Experts of a small language model.
Size: 8 layers, width 384, 54.7M parameters.
Below are experts of layer 2 (counted from 0) of a mixture-of-experts language model. Rows are named router (the router's row for the expert), gate (a neuron's input weights, with its number), up (a neuron's input weights, with its number) and show model dimensions 320-383. Each number is 50 + 15 x the weight over its row's rms, rounded and kept within 0 to 99.
Before each expert's rows: "mostly gets" lists some tokens that are sent to it at least half of the time. This comes from a sample of Wikipedia text that the model never trained on.

# expert 1
mostly gets: " America", " Company", " States", " students", " Army", " Arts"
router:42 33 46 51 31 77 40 36 32 34 63 35 41 35 64 29 18 67 45 81 37 59 68 40 48 37 27 57 53 55 55 26 52 80 57 55 57 41 88 48 68 65 56 37 63 47 57 58 31 32 29 43 49 33 70 54 48 64 51 38 48 20 43 43
gate3:43 29 60 44 43 56 37 46 63 30 62 61 65 42 60 45 24 40 59 52 50 41 57 53 23 66 35 28 57 17 47 48 52 34 56 53 44 35 25 50 79 59 38 51 53 59 58 59 18 62 44 63 64 46 54 51 71 27 33 44 58 77 69 83
up3:49 45 58 61 50 31 36 61 33 49 66 49 58 49 44 66 39 78 52 59 47 62 21 62 66 63 34 39 62 73 50 44 43 24 42 57 58 31 56 41 42 67 64 62 44 67 67 71 23 59 43 39 72 32 35 50 46 85 43 68 51 53 49 19
gate4:58 51 31 41 57 34 38 52 29 67 59 67 34 36 53 40 47 44 46 29 70 85 49 35 43 67 43 46 67 38 33 35 61 27 78 61 41 52 79 47 57 59 45 36 35 47 40 37 52 45 60 68 60 52 55 75 46 45 83 46 63 15 35 55
up4:58 55 43 58 26 53 36 30 45 53 69 77 27 39 52 47 61 54 51 55 35 69 52 42 46 56 37 44 49 79 65 64 58 54 54 38 55 61 81 50 28 31 50 54 35 37 75 56 23 44 54 84 53 58 40 31 49 69 49 59 59 46 10 58
gate5:40 47 61 54 47 66 38 50 60 65 68 42 59 60 68 23 42 55 42 31 50 52 36 32 55 55 48 42 57 58 60 48 65 39 39 26 82 44 48 72 53 59 47 58 53 55 49 43 59 25 59 31 57 50 56 42 48 65 76 48 57 55 60 42
up5:76 47 67 37 67 56 53 64 22 44 44 63 59 44 40 42 41 33 72 38 51 36 56 59 66 63 41 36 42 60 59 29 41 73 33 70 80 47 30 74 57 66 39 59 46 32 52 47 45 50 44 55 55 72 53 55 82 35 61 49 35 42 54 52
gate6:63 30 75 64 60 39 31 36 42 48 59 62 49 57 65 29 34 42 34 44 69 45 06 48 44 59 55 59 48 60 44 21 69 43 60 47 54 45 80 19 74 64 56 36 50 41 46 44 50 41 43 67 38 67 38 36 46 72 28 65 60 26 72 48
up6:55 30 48 53 34 45 64 60 38 41 68 55 51 62 62 50 33 46 67 93 60 43 57 75 43 44 49 33 55 42 30 26 63 81 58 45 60 24 58 66 73 19 43 19 70 48 57 58 40 53 45 61 46 35 78 53 32 51 69 42 40 76 62 51
gate7:56 54 58 65 39 79 58 54 59 18 10 59 28 63 69 41 43 56 45 45 44 46 61 56 76 40 28 43 47 54 42 59 39 42 59 72 32 46 26 72 60 45 48 69 47 43 67 61 57 60 72 50 42 35 54 66 44 64 40 26 35 36 40 35
up7:49 70 18 57 50 23 37 41 41 36 52 43 32 24 58 48 56 74 68 35 48 54 41 51 47 54 62 68 41 54 53 72 36 61 27 50 26 30 59 32 51 34 52 69 66 90 43 71 41 36 52 56 56 54 48 64 63 59 41 57 52 44 31 55
gate8:43 57 51 43 42 60 52 60 36 60 37 69 54 49 49 49 49 68 48 51 50 58 74 44 47 49 42 57 66 53 51 51 39 41 42 47 55 25 49 78 69 56 51 58 49 58 58 56 35 52 39 56 42 54 73 63 60 47 42 44 68 51 82 56
up8:99 60 87 48 45 29 30 48 57 37 58 46 46 51 52 62 42 56 61 50 49 33 38 48 36 35 55 62 22 30 65 54 43 32 44 65 40 56 50 43 50 56 43 32 62 32 40 54 60 66 72 50 56 41 59 44 48 57 40 61 81 52 43 51
gate9:61 30 48 51 31 54 29 88 39 74 57 54 50 54 66 25 39 43 32 40 30 60 31 58 46 38 27 42 61 72 64 44 54 44 31 42 68 52 42 55 30 40 44 34 43 68 57 22 47 41 42 70 16 34 10 34 45 33 26 69 77 42 46 59
up9:42 54 37 60 26 40 50 24 38 74 22 39 55 24 96 40 44 51 51 61 27 60 61 56 15 34 46 45 56 72 60 49 49 76 36 50 19 41 66 38 64 73 50 54 44 50 61 59 70 56 67 46 29 45 57 53 36 27 48 45 41 47 61 39
gate10:31 59 41 79 60 44 54 50 40 50 44 43 21 33 46 50 38 50 34 38 34 71 50 47 47 36 61 52 89 70 83 30 57 55 45 46 53 39 39 45 59 73 45 67 28 55 91 46 34 39 68 74 42 72 53 62 64 55 40 40 49 53 65 57
up10:32 56 47 49 25 40 66 55 57 88 66 75 62 50 83 64 46 56 51 64 55 52 31 60 59 36 55 42 76 73 68 35 49 55 59 50 25 53 76 40 45 42 42 66 58 57 52 42 54 98 48 43 45 87 39 30 41 45 44 58 57 64 30 40
gate11:84 49 26 44 76 63 36 46 31 64 40 37 58 59 73 67 44 56 57 54 59 69 49 66 50 31 49 51 45 75 61 49 46 68 48 90 55 56 54 47 28 66 53 28 52 33 74 65 53 55 43 33 45 70 47 41 56 45 52 68 37 43 26 39
up11:66 55 20 38 41 33 75 64 47 36 58 56 48 67 77 46 51 62 54 72 69 65 59 36 54 86 35 45 27 59 64 30 69 55 41 88 11 65 65 93 27 76 74 57 55 54 61 40 82 55 46 66 32 57 33 54 38 70 54 65 23 42 56 53
gate12:54 53 64 83 51 65 50 61 48 59 45 92 43 31 56 34 46 57 53 67 60 57 65 50 15 69 42 24 34 59 60 39 39 63 52 75 34 83 55 66 47 53 58 74 58 43 60 19 49 26 43 56 36 49 48 27 62 48 35 71 60 89 64 33
up12:25 63 51 43 40 35 41 47 36 50 37 76 67 63 32 52 42 48 28 57 38 58 50 50 40 40 46 41 17 50 31 41 27 58 20 46 57 54 35 48 47 50 78 52 55 36 74 58 58 48 61 41 54 19 65 40 40 45 57 30 66 29 55 83
gate13:31 70 51 45 31 66 28 27 60 55 51 52 68 39 58 66 52 46 55 47 31 55 69 30 49 65 40 26 49 31 51 70 47 44 88 38 28 59 54 74 71 19 70 54 52 45 47 53 38 32 40 82 34 39 42 57 39 42 61 48 52 46 55 31
up13:53 70 50 48 24 39 33 34 64 57 57 45 42 44 53 57 38 17 56 40 67 77 22 46 39 48 43 34 48 47 42 56 30 43 32 63 48 31 28 51 54 31 56 58 53 74 51 18 33 15 65 57 49 40 71 26 64 32 60 21 68 36 49 61
gate14:68 72 46 60 18 78 23 68 51 49 59 33 48 39 46 52 64 28 61 34 49 60 31 49 70 48 32 64 51 38 51 28 50 32 75 36 39 57 55 56 43 54 34 57 50 53 73 35 65 52 37 61 65 53 59 50 72 32 40 23 43 61 53 49
up14:45 43 35 61 32 66 63 88 42 50 51 68 80 56 34 42 97 69 55 60 56 56 72 64 23 51 64 69 49 54 45 57 54 45 50 63 49 44 38 49 43 62 46 30 64 58 31 30 34 51 46 23 58 63 52 25 33 58 72 24 32 75 46 41
gate15:64 27 52 20 51 33 39 64 65 55 40 40 58 74 39 50 78 67 45 48 60 61 58 26 69 59 59 38 59 58 76 47 33 34 52 68 31 40 59 16 43 48 52 70 39 62 42 22 58 24 58 50 67 37 52 43 22 50 62 43 60 38 63 63
up15:48 23 87 46 51 66 47 24 60 57 61 49 66 74 45 34 45 49 59 37 14 26 34 58 61 44 61 71 30 38 47 69 73 43 55 49 66 38 48 41 68 41 24 38 59 36 48 51 47 31 61 24 68 45 38 54 73 27 18 44 23 47 55 20
gate16:40 33 83 62 28 48 72 82 79 77 25 65 57 81 65 31 59 50 65 74 31 42 64 36 65 67 23 17 56 05 39 47 63 36 30 62 59 62 60 57 64 77 49 44 56 48 22 48 35 52 52 48 43 58 53 95 64 46 31 53 50 66 78 66
up16:59 56 49 59 26 45 91 35 51 42 56 65 54 36 40 85 75 71 34 44 49 52 58 43 44 63 42 54 74 44 39 24 76 49 70 63 52 40 27 86 53 57 65 35 46 50 55 60 59 77 49 68 52 60 49 55 53 45 19 56 23 60 37 51
gate17:34 40 44 44 50 57 36 82 43 37 55 40 42 56 51 68 71 55 45 60 61 21 63 67 28 34 76 34 27 58 50 44 40 43 69 55 61 48 52 49 43 55 50 49 65 53 54 28 31 62 49 67 47 39 88 41 42 52 52 54 25 51 48 52
up17:83 44 31 41 67 65 42 52 65 30 35 47 59 18 28 81 69 71 69 25 48 80 33 64 66 53 41 63 44 53 66 50 46 75 61 42 57 35 57 46 43 48 51 55 51 33 78 62 22 45 48 49 44 46 53 43 35 55 53 36 42 51 45 65
gate18:45 45 41 65 44 64 42 75 63 29 53 79 57 61 81 31 28 48 48 61 55 72 55 41 56 58 46 48 31 44 67 55 56 56 71 34 49 51 43 32 50 42 27 35 34 53 41 33 49 68 43 41 68 63 63 29 45 89 51 60 60 59 57 65
up18:46 38 51 58 38 38 65 53 50 78 41 64 78 56 61 48 28 42 52 23 47 62 33 54 36 53 40 38 48 58 74 47 81 44 34 51 74 50 38 36 50 52 47 34 66 42 60 41 33 41 36 66 58 44 59 37 71 32 58 61 63 38 65 44
gate19:52 60 61 57 60 41 37 49 54 39 43 55 43 65 80 73 35 45 35 55 48 20 61 43 39 69 56 35 52 52 32 41 85 29 26 53 43 45 57 79 69 64 30 37 57 62 47 40 28 48 55 62 33 23 41 45 38 54 33 60 52 43 56 32
up19:33 48 84 69 61 38 57 40 59 97 77 51 57 37 68 26 25 43 36 67 24 51 51 49 76 44 33 63 79 24 57 85 59 55 44 20 53 35 26 37 43 44 50 55 56 58 65 47 47 53 39 36 49 57 55 53 54 40 70 36 29 58 48 55

# expert 15
mostly gets: " well", " use", " used", " role", " part", " number"
router:48 37 49 48 37 72 62 25 21 49 59 36 48 45 37 53 44 47 37 53 37 71 51 44 64 22 26 85 71 44 51 19 78 37 56 39 56 51 62 46 58 46 55 27 56 32 43 56 54 47 33 66 39 49 50 61 46 45 78 45 52 49 44 64
gate0:34 46 71 72 41 47 41 67 67 74 38 30 55 65 63 34 66 44 47 75 17 82 33 36 50 41 57 84 50 42 41 30 28 67 37 62 32 43 73 79 65 25 57 45 53 08 43 41 43 52 54 72 15 63 19 39 50 74 48 45 51 63 61 60
up0:51 63 64 50 53 44 33 61 67 53 36 49 65 63 44 49 57 52 52 54 21 45 50 45 39 45 45 33 74 65 56 48 83 22 53 44 42 61 70 58 38 37 45 64 59 65 73 34 37 55 41 41 59 41 62 73 42 28 60 50 41 53 45 49
gate1:52 26 81 43 75 54 43 24 32 48 74 75 33 59 30 54 54 50 43 57 76 60 76 35 58 42 62 77 52 57 57 39 67 36 53 40 54 22 39 22 62 54 54 61 55 44 53 39 50 62 46 82 44 29 33 60 67 41 43 41 63 39 62 68
up1:28 30 41 78 77 60 50 38 67 92 65 48 40 34 65 63 67 55 32 44 20 74 28 65 49 50 63 47 52 56 58 55 39 41 46 60 79 43 50 59 46 36 47 31 68 58 51 46 78 17 37 42 57 55 33 42 46 41 68 48 44 62 63 51
gate2:59 52 52 42 17 54 44 41 36 68 45 69 36 52 59 39 35 67 36 45 37 26 32 32 59 45 34 55 50 62 31 49 71 39 51 66 15 33 62 58 58 43 50 45 44 43 43 62 33 20 55 53 49 41 40 33 75 53 43 46 51 30 29 39
up2:34 42 57 36 68 50 37 42 47 53 71 53 74 19 54 58 37 56 60 22 19 53 50 63 51 58 46 86 48 62 30 54 71 54 44 60 75 40 59 48 77 49 18 16 68 25 57 55 41 56 59 33 40 58 48 74 36 50 52 55 64 34 46 51
gate3:32 31 37 88 38 38 41 42 72 62 31 56 51 46 50 46 19 40 59 36 83 56 21 61 39 62 60 55 58 33 43 55 27 38 16 19 47 51 48 31 67 56 56 54 61 65 83 45 50 68 69 46 58 46 25 44 54 28 69 43 38 54 32 55
up3:33 40 47 90 36 53 45 60 29 52 70 64 60 49 45 44 76 33 35 58 35 48 49 19 26 76 46 65 61 75 43 54 32 59 51 67 56 62 74 47 51 47 73 56 67 61 61 40 32 54 57 35 49 45 22 39 61 32 32 48 65 39 52 43
gate4:65 46 50 42 29 74 52 19 49 43 70 32 56 65 66 56 60 30 54 64 42 57 47 70 44 44 37 47 33 64 70 62 32 34 35 29 60 51 49 69 58 71 49 43 69 71 51 56 33 70 74 42 57 46 39 64 35 41 33 33 47 78 35 30
up4:57 60 52 50 38 04 36 63 29 53 46 50 48 40 22 35 30 39 34 78 51 36 41 57 42 49 45 56 76 63 75 35 67 64 53 84 43 42 37 50 35 45 33 40 62 39 64 42 30 45 50 33 52 72 56 77 57 67 70 32 37 45 78 50
gate5:58 70 49 43 32 49 70 41 48 49 36 31 30 61 70 77 51 37 31 48 41 33 44 43 73 73 33 66 54 79 78 37 75 72 59 51 34 42 48 49 61 68 34 37 43 56 38 83 33 55 62 72 45 35 40 42 61 48 55 42 59 49 76 15
up5:71 60 38 53 65 43 61 58 48 47 58 36 27 66 51 55 78 32 58 40 54 72 55 53 54 59 60 46 53 33 39 18 46 40 57 61 78 61 63 34 54 57 49 46 51 56 63 43 65 68 23 53 27 63 52 76 40 72 52 36 44 58 57 74
gate6:67 66 48 39 50 56 48 58 32 39 34 43 50 35 64 46 38 35 26 30 63 40 55 51 65 24 63 43 59 51 40 35 37 43 63 55 47 58 62 57 47 43 55 53 42 00 34 69 57 59 47 40 42 53 67 39 18 54 32 50 65 46 79 32
up6:38 50 41 48 48 67 51 23 69 39 62 50 59 41 36 23 52 72 53 67 47 23 47 44 58 65 62 61 19 64 37 36 36 77 65 77 51 57 39 29 51 43 24 49 68 35 71 58 29 32 72 34 45 38 42 63 44 50 46 55 47 39 52 11
gate7:50 38 62 67 65 39 47 48 77 54 60 43 58 71 43 58 68 51 40 47 41 34 55 15 80 37 51 68 50 37 62 55 57 10 35 36 39 39 43 47 54 56 76 69 32 54 56 60 24 45 54 49 50 37 55 74 48 56 57 51 66 36 44 52
up7:69 48 43 60 39 67 76 56 55 49 73 28 62 58 48 42 50 36 36 22 44 47 46 58 37 60 72 61 67 65 33 71 49 61 30 67 31 65 51 52 45 77 48 27 69 65 44 82 60 62 47 42 55 55 45 65 62 54 53 35 71 37 50 55
gate8:55 47 51 48 58 89 43 31 65 45 65 62 44 61 72 53 53 13 48 25 63 37 35 25 71 33 73 73 69 25 55 49 57 44 38 57 54 40 35 47 76 70 58 76 56 61 55 65 26 55 49 53 13 50 65 61 30 37 58 44 12 59 59 59
up8:38 80 86 57 72 50 63 45 77 52 50 37 37 55 61 67 68 72 39 35 38 61 46 52 33 27 53 49 36 28 31 76 47 32 48 51 58 41 26 42 38 84 27 49 52 34 47 50 69 39 70 54 47 47 24 49 54 63 52 49 67 65 36 26
gate9:48 77 52 77 60 61 60 28 47 46 25 44 69 54 45 52 47 63 28 36 63 63 45 39 48 44 41 72 60 31 40 56 45 54 30 36 47 52 43 85 63 63 68 54 33 60 65 55 25 16 21 34 67 51 68 46 69 50 67 43 58 67 41 41
up9:29 31 46 74 67 66 73 75 31 55 47 38 47 73 53 67 29 61 57 53 52 37 32 59 29 36 50 37 35 22 55 65 74 66 37 35 60 51 52 51 48 75 61 67 33 52 40 53 38 26 15 35 36 40 56 56 62 67 37 39 38 49 38 47
gate10:45 67 47 35 52 47 47 50 76 49 78 54 38 63 51 49 81 38 48 15 51 35 35 81 71 57 42 63 63 27 62 64 50 35 69 62 61 39 31 45 50 64 43 53 54 40 63 51 65 51 49 74 46 65 37 44 52 61 65 67 69 47 69 56
up10:65 47 51 49 39 41 52 49 51 84 38 54 67 43 33 48 39 54 69 60 66 37 57 82 49 58 52 64 25 63 32 36 76 53 31 32 49 52 40 65 30 32 42 51 45 25 25 55 27 35 58 34 39 28 72 34 23 61 58 31 38 63 44 59
gate11:43 70 61 59 24 47 33 57 66 62 39 57 58 67 38 38 28 25 42 31 64 50 46 30 73 64 50 51 60 52 41 29 43 57 72 50 50 65 29 36 51 52 47 76 35 39 32 43 61 41 56 34 54 79 62 56 41 22 50 50 53 47 70 45
up11:67 71 68 44 33 57 29 60 48 53 34 44 39 60 21 40 65 48 49 60 43 74 43 49 49 51 79 19 53 35 32 38 54 53 41 36 59 53 47 58 32 43 62 44 76 46 41 58 32 55 46 51 33 43 63 26 58 59 55 31 59 56 74 33
gate12:63 46 34 65 47 47 49 58 55 66 66 61 40 37 23 56 30 44 59 51 76 40 60 84 76 63 67 24 16 43 33 58 52 34 45 46 57 10 27 54 46 52 62 43 68 65 61 73 66 53 66 43 66 57 21 17 50 38 53 45 68 47 40 28
up12:43 41 10 74 74 26 64 66 38 58 38 64 70 76 42 39 92 48 34 51 45 81 50 32 56 64 41 29 53 59 67 78 58 49 46 42 38 64 63 60 49 60 52 41 55 13 49 47 35 56 41 40 56 50 99 67 50 48 76 52 36 59 58 37
gate13:51 56 56 56 60 19 52 79 43 55 46 76 46 48 23 42 69 26 37 40 56 45 57 43 50 48 47 79 73 55 80 52 23 56 48 23 45 53 50 48 42 56 59 84 21 48 66 38 55 74 45 54 60 62 49 60 36 50 26 56 43 76 57 62
up13:27 57 54 57 45 50 33 40 45 60 38 63 47 64 50 29 43 28 30 50 54 41 48 67 74 55 46 30 56 51 59 77 76 36 66 58 63 31 71 42 57 54 20 59 37 81 71 32 64 37 66 49 49 33 51 46 29 43 45 55 75 60 36 53
gate14:31 54 42 38 19 61 33 63 50 66 52 67 33 47 60 57 43 50 17 46 63 52 34 51 46 54 62 66 41 34 27 43 33 64 28 76 36 49 32 26 50 47 28 53 27 48 54 44 32 47 41 56 46 57 53 73 41 48 46 31 83 51 70 61
up14:78 83 63 62 44 48 47 52 57 64 73 47 58 74 44 74 45 63 19 51 59 38 54 62 48 66 50 49 41 80 55 29 60 48 20 56 67 55 40 35 57 53 89 46 59 51 45 68 17 46 54 53 82 43 31 49 42 63 66 57 29 41 39 50
gate15:50 66 34 55 68 44 49 46 40 25 55 49 62 70 99 33 47 54 54 78 46 56 77 70 51 29 49 55 71 23 52 45 54 52 58 21 51 63 41 37 58 70 27 37 39 30 46 33 27 40 62 41 36 28 52 23 40 35 30 43 62 74 58 60
up15:58 36 57 61 76 37 37 42 33 35 31 59 75 48 79 38 47 46 75 52 52 48 47 39 41 56 52 60 38 63 67 43 50 58 28 39 46 30 40 40 65 36 72 41 41 56 29 62 41 56 51 35 21 27 47 36 58 39 71 40 81 33 48 29
gate16:56 44 40 43 29 45 47 49 37 33 45 41 69 55 47 52 50 16 43 35 19 99 45 55 79 75 04 59 46 69 68 41 54 34 64 24 44 45 68 81 69 70 50 17 70 42 52 32 21 65 18 69 67 69 52 46 53 54 66 36 50 54 30 37
up16:46 55 48 37 32 58 41 34 18 68 61 19 49 52 54 41 50 56 58 57 14 56 73 34 72 40 54 53 14 48 62 55 23 58 33 34 61 42 37 39 68 46 71 85 50 40 56 90 53 77 39 70 34 43 56 50 65 80 54 69 43 39 45 42

# expert 8
mostly gets: " 16", " October", " November", " May", " January", " June"
router:31 54 59 53 40 55 74 56 57 41 64 50 55 58 38 45 49 43 34 45 56 39 62 28 69 50 54 56 65 48 54 20 75 70 55 41 57 71 62 36 49 52 56 49 53 71 70 43 53 56 48 81 40 61 54 85 54 45 69 54 32 48 34 61
gate14:83 57 61 68 48 43 45 47 64 55 62 77 34 66 40 65 39 36 58 38 38 51 30 52 55 52 31 55 56 56 61 59 54 32 55 47 48 14 38 38 68 51 36 56 52 40 43 79 70 37 51 50 56 79 45 61 46 64 46 53 65 69 71 58
up14:44 71 44 53 42 37 39 44 33 59 40 61 46 48 46 30 62 30 63 77 32 56 36 37 67 68 46 61 33 63 75 41 54 62 38 33 31 33 62 25 38 61 86 50 44 43 23 38 72 36 71 27 33 70 65 24 23 35 61 57 56 53 57 67
gate15:45 63 44 54 51 55 60 49 60 44 30 65 77 52 35 59 48 52 35 55 53 61 49 65 62 67 46 62 62 21 14 47 28 34 43 73 28 49 60 31 34 49 61 65 57 61 66 33 29 41 49 66 47 52 30 18 62 41 55 55 41 49 54 41
up15:45 50 54 48 51 24 24 36 20 55 30 44 62 71 25 56 52 65 32 61 30 46 49 59 63 39 58 83 42 56 68 66 48 67 30 76 32 34 28 42 73 49 40 34 55 50 72 27 47 46 56 80 51 40 52 38 87 42 89 68 40 55 71 47
gate16:50 27 27 92 32 51 72 62 47 41 71 61 50 62 64 64 59 53 19 49 58 42 64 45 44 47 59 56 50 49 57 30 67 63 42 37 41 28 57 46 39 59 24 59 68 51 31 41 47 48 44 34 37 61 37 48 62 69 40 28 24 72 67 19
up16:50 45 41 79 55 59 49 75 35 55 47 55 46 76 63 40 85 67 47 48 41 43 55 32 50 52 51 27 33 59 39 58 39 69 40 33 57 65 71 48 53 50 49 44 67 63 71 34 62 59 50 61 59 42 27 28 47 68 35 67 34 71 49 65
gate17:36 47 67 45 56 55 61 73 63 75 31 47 58 81 54 72 46 58 50 65 62 49 52 70 63 52 37 47 83 36 38 43 38 67 43 56 51 58 46 65 75 43 70 44 50 70 67 57 53 56 36 76 53 37 31 60 58 50 62 59 66 72 21 47
up17:51 53 33 35 47 76 45 58 63 32 46 28 73 57 42 59 51 46 49 71 28 51 62 54 41 40 47 58 67 53 44 23 41 58 35 44 24 51 48 54 59 80 64 79 58 36 48 38 52 40 57 20 22 51 57 28 41 86 52 77 50 48 78 46
gate18:67 56 43 50 36 59 33 36 39 51 24 52 47 38 69 45 58 17 31 45 68 58 68 58 26 49 25 53 42 58 48 60 70 66 40 77 55 37 53 47 71 32 25 41 28 47 40 47 68 83 35 60 72 61 57 70 49 17 81 41 38 36 59 85
up18:36 42 30 56 34 28 28 55 30 55 45 46 39 61 47 54 47 28 51 44 82 35 54 48 70 25 41 56 31 51 65 35 42 60 50 11 46 43 74 68 55 45 49 71 60 57 47 57 28 38 44 44 53 44 45 58 43 23 47 27 79 78 32 63
gate19:71 52 49 65 52 65 63 59 46 35 42 69 74 76 41 34 41 43 41 21 51 36 46 44 41 45 51 86 61 19 45 65 36 42 61 55 43 86 64 44 57 51 67 46 57 55 46 61 23 61 37 63 37 51 73 55 44 59 62 46 62 33 57 61
up19:67 61 32 39 46 54 48 44 68 51 29 54 69 29 44 60 30 46 50 45 41 52 41 59 37 57 46 39 29 41 61 47 43 75 42 76 38 19 50 71 51 71 62 58 11 37 48 49 68 48 86 40 27 57 55 63 61 40 32 31 48 63 46 20
gate20:48 56 51 43 23 46 38 61 57 23 42 64 42 39 52 30 33 43 33 52 83 47 30 55 65 52 41 43 48 65 63 60 54 43 47 30 57 70 36 54 33 23 62 55 49 47 54 39 58 84 12 56 60 58 43 54 72 45 64 25 43 66 62 72
up20:65 61 72 70 71 71 45 41 57 68 56 79 35 21 46 54 44 43 33 46 27 61 55 52 24 51 71 41 38 58 40 34 53 51 23 44 71 43 37 35 47 44 61 35 13 38 37 63 41 68 45 83 42 34 54 45 59 61 57 50 61 64 45 76
gate21:39 78 34 57 42 58 45 30 59 55 46 41 52 72 43 51 35 30 50 52 64 40 64 70 34 56 68 55 37 61 41 34 76 56 35 68 71 36 45 30 64 52 74 40 51 45 36 51 40 37 77 42 50 48 37 59 66 30 40 47 64 56 13 67
up21:39 71 61 30 59 54 47 59 71 62 50 61 60 39 71 36 67 58 57 65 67 51 67 60 33 48 54 61 74 27 30 36 61 70 67 75 60 45 75 39 49 55 86 51 29 78 61 53 25 40 30 49 35 47 41 41 48 32 44 54 56 16 58 55
gate22:46 51 59 52 45 33 55 47 23 39 50 24 48 65 25 30 50 64 41 74 70 44 40 60 45 48 49 74 43 80 29 45 20 46 31 60 80 75 81 67 64 48 51 37 59 47 54 25 40 45 41 40 59 54 43 62 47 63 38 15 45 53 46 55
up22:28 48 32 40 36 75 61 35 60 45 41 72 46 16 31 38 44 49 75 18 13 65 59 61 63 59 25 59 41 42 56 37 30 43 74 48 35 62 41 77 56 68 72 24 56 53 40 51 68 63 34 55 32 81 58 63 55 69 92 49 53 65 55 84
gate23:56 42 81 57 61 67 63 63 43 80 54 59 29 82 18 70 43 30 35 59 27 53 61 77 52 39 51 54 67 23 66 68 40 72 58 53 55 59 75 57 47 59 40 30 62 54 52 20 66 16 44 66 50 40 76 71 29 76 56 39 41 55 50 63
up23:57 33 57 61 35 53 42 71 57 44 14 35 53 88 53 83 43 53 43 63 45 33 40 41 55 39 38 37 49 69 69 75 53 51 75 28 41 51 36 67 62 47 11 68 62 54 50 46 67 40 50 45 46 57 81 32 54 41 62 30 50 40 30 64
gate24:44 50 85 41 57 29 71 36 26 49 73 62 63 61 57 63 37 51 54 41 36 46 71 36 41 32 25 50 41 30 54 30 23 55 52 54 26 42 55 36 84 54 55 40 49 67 45 48 92 40 72 46 47 55 52 38 60 57 56 55 64 39 35 53
up24:43 51 57 68 26 31 61 57 36 33 23 61 56 59 47 65 29 56 90 52 53 51 60 62 37 45 37 78 38 51 46 65 46 54 46 28 35 48 32 46 26 18 35 39 38 60 47 39 41 36 70 40 41 33 49 67 58 46 71 37 46 50 42 43
gate25:54 58 68 65 32 35 40 46 79 41 52 57 67 65 68 40 69 70 53 61 37 61 46 56 62 34 57 36 61 58 37 31 33 82 79 49 48 59 38 45 50 51 42 33 61 48 55 34 34 42 16 52 72 43 38 39 57 29 40 28 40 64 28 82
up25:40 61 36 79 61 65 46 40 39 46 65 53 41 43 39 62 33 45 61 80 51 55 39 42 54 71 42 55 67 41 60 69 30 97 63 70 70 34 65 48 37 52 77 39 68 43 43 47 63 43 66 26 32 52 39 27 36 49 40 73 35 36 54 45
gate26:36 20 46 70 80 30 22 35 51 66 74 71 48 60 79 66 39 58 40 57 54 55 44 59 61 37 58 38 52 66 40 35 41 26 70 39 50 47 60 30 50 22 55 32 41 56 45 64 31 64 75 86 42 13 66 55 35 68 27 64 55 47 59 43
up26:20 40 38 54 56 36 55 28 53 60 54 35 66 47 60 40 55 50 45 65 36 64 24 54 58 51 53 41 27 68 40 66 45 59 70 20 61 46 42 50 53 37 41 71 55 51 61 70 61 56 60 52 60 42 50 73 63 64 47 43 52 69 58 53
gate27:40 55 62 53 41 61 52 31 82 62 53 74 84 20 46 21 46 33 63 36 72 57 32 26 24 46 87 79 44 25 59 41 46 22 53 46 66 47 67 24 71 63 55 73 53 28 37 65 75 61 86 52 30 32 48 47 52 55 62 38 57 48 43 73
up27:42 70 46 57 50 36 42 43 44 35 29 47 60 49 45 36 19 53 66 45 66 71 55 38 28 65 39 39 65 56 38 67 60 26 54 71 43 63 41 35 40 80 45 63 44 40 36 47 40 50 40 59 42 66 32 49 55 31 34 39 63 53 42 62
gate28:56 59 43 26 46 62 55 43 70 57 32 64 44 45 27 69 58 77 77 37 79 66 69 30 38 42 55 63 38 29 54 75 29 33 76 77 56 38 52 55 54 44 61 38 18 41 24 44 56 53 64 37 55 57 56 37 47 53 76 68 42 68 41 50
up28:69 63 28 75 29 68 63 46 53 39 70 70 36 44 30 47 67 32 43 17 43 71 37 26 63 50 52 36 54 30 44 57 14 57 46 62 49 62 36 63 40 61 61 34 48 54 53 38 76 66 29 66 48 48 32 48 47 48 67 40 45 45 54 21
gate29:49 16 47 66 48 61 43 41 46 43 74 47 40 43 25 45 46 67 59 67 66 64 34 44 46 53 47 52 61 43 59 50 24 47 21 52 64 50 41 35 38 47 46 57 69 44 24 55 48 43 69 27 58 36 53 43 59 35 25 64 67 85 84 70
up29:16 49 39 57 50 37 63 72 47 59 61 31 58 89 14 57 68 51 40 25 64 65 46 72 30 62 66 36 51 43 31 51 45 13 35 46 35 27 50 53 43 60 59 23 99 86 44 46 49 34 52 32 43 70 64 31 61 59 68 49 32 42 30 47
gate30:51 32 40 09 57 71 65 43 72 73 55 60 62 23 42 60 33 28 26 53 92 52 53 44 29 57 61 45 39 73 43 44 76 42 35 22 51 40 37 56 50 18 74 60 67 55 42 43 98 55 57 62 43 62 54 72 16 37 65 34 32 47 76 54
up30:32 16 68 58 44 40 27 44 40 63 61 47 33 31 58 57 28 32 49 64 43 47 41 54 51 43 32 57 63 35 59 60 34 60 49 67 62 31 68 41 39 51 63 39 94 60 36 71 26 51 58 52 27 49 76 49 38 47 49 45 46 20 48 42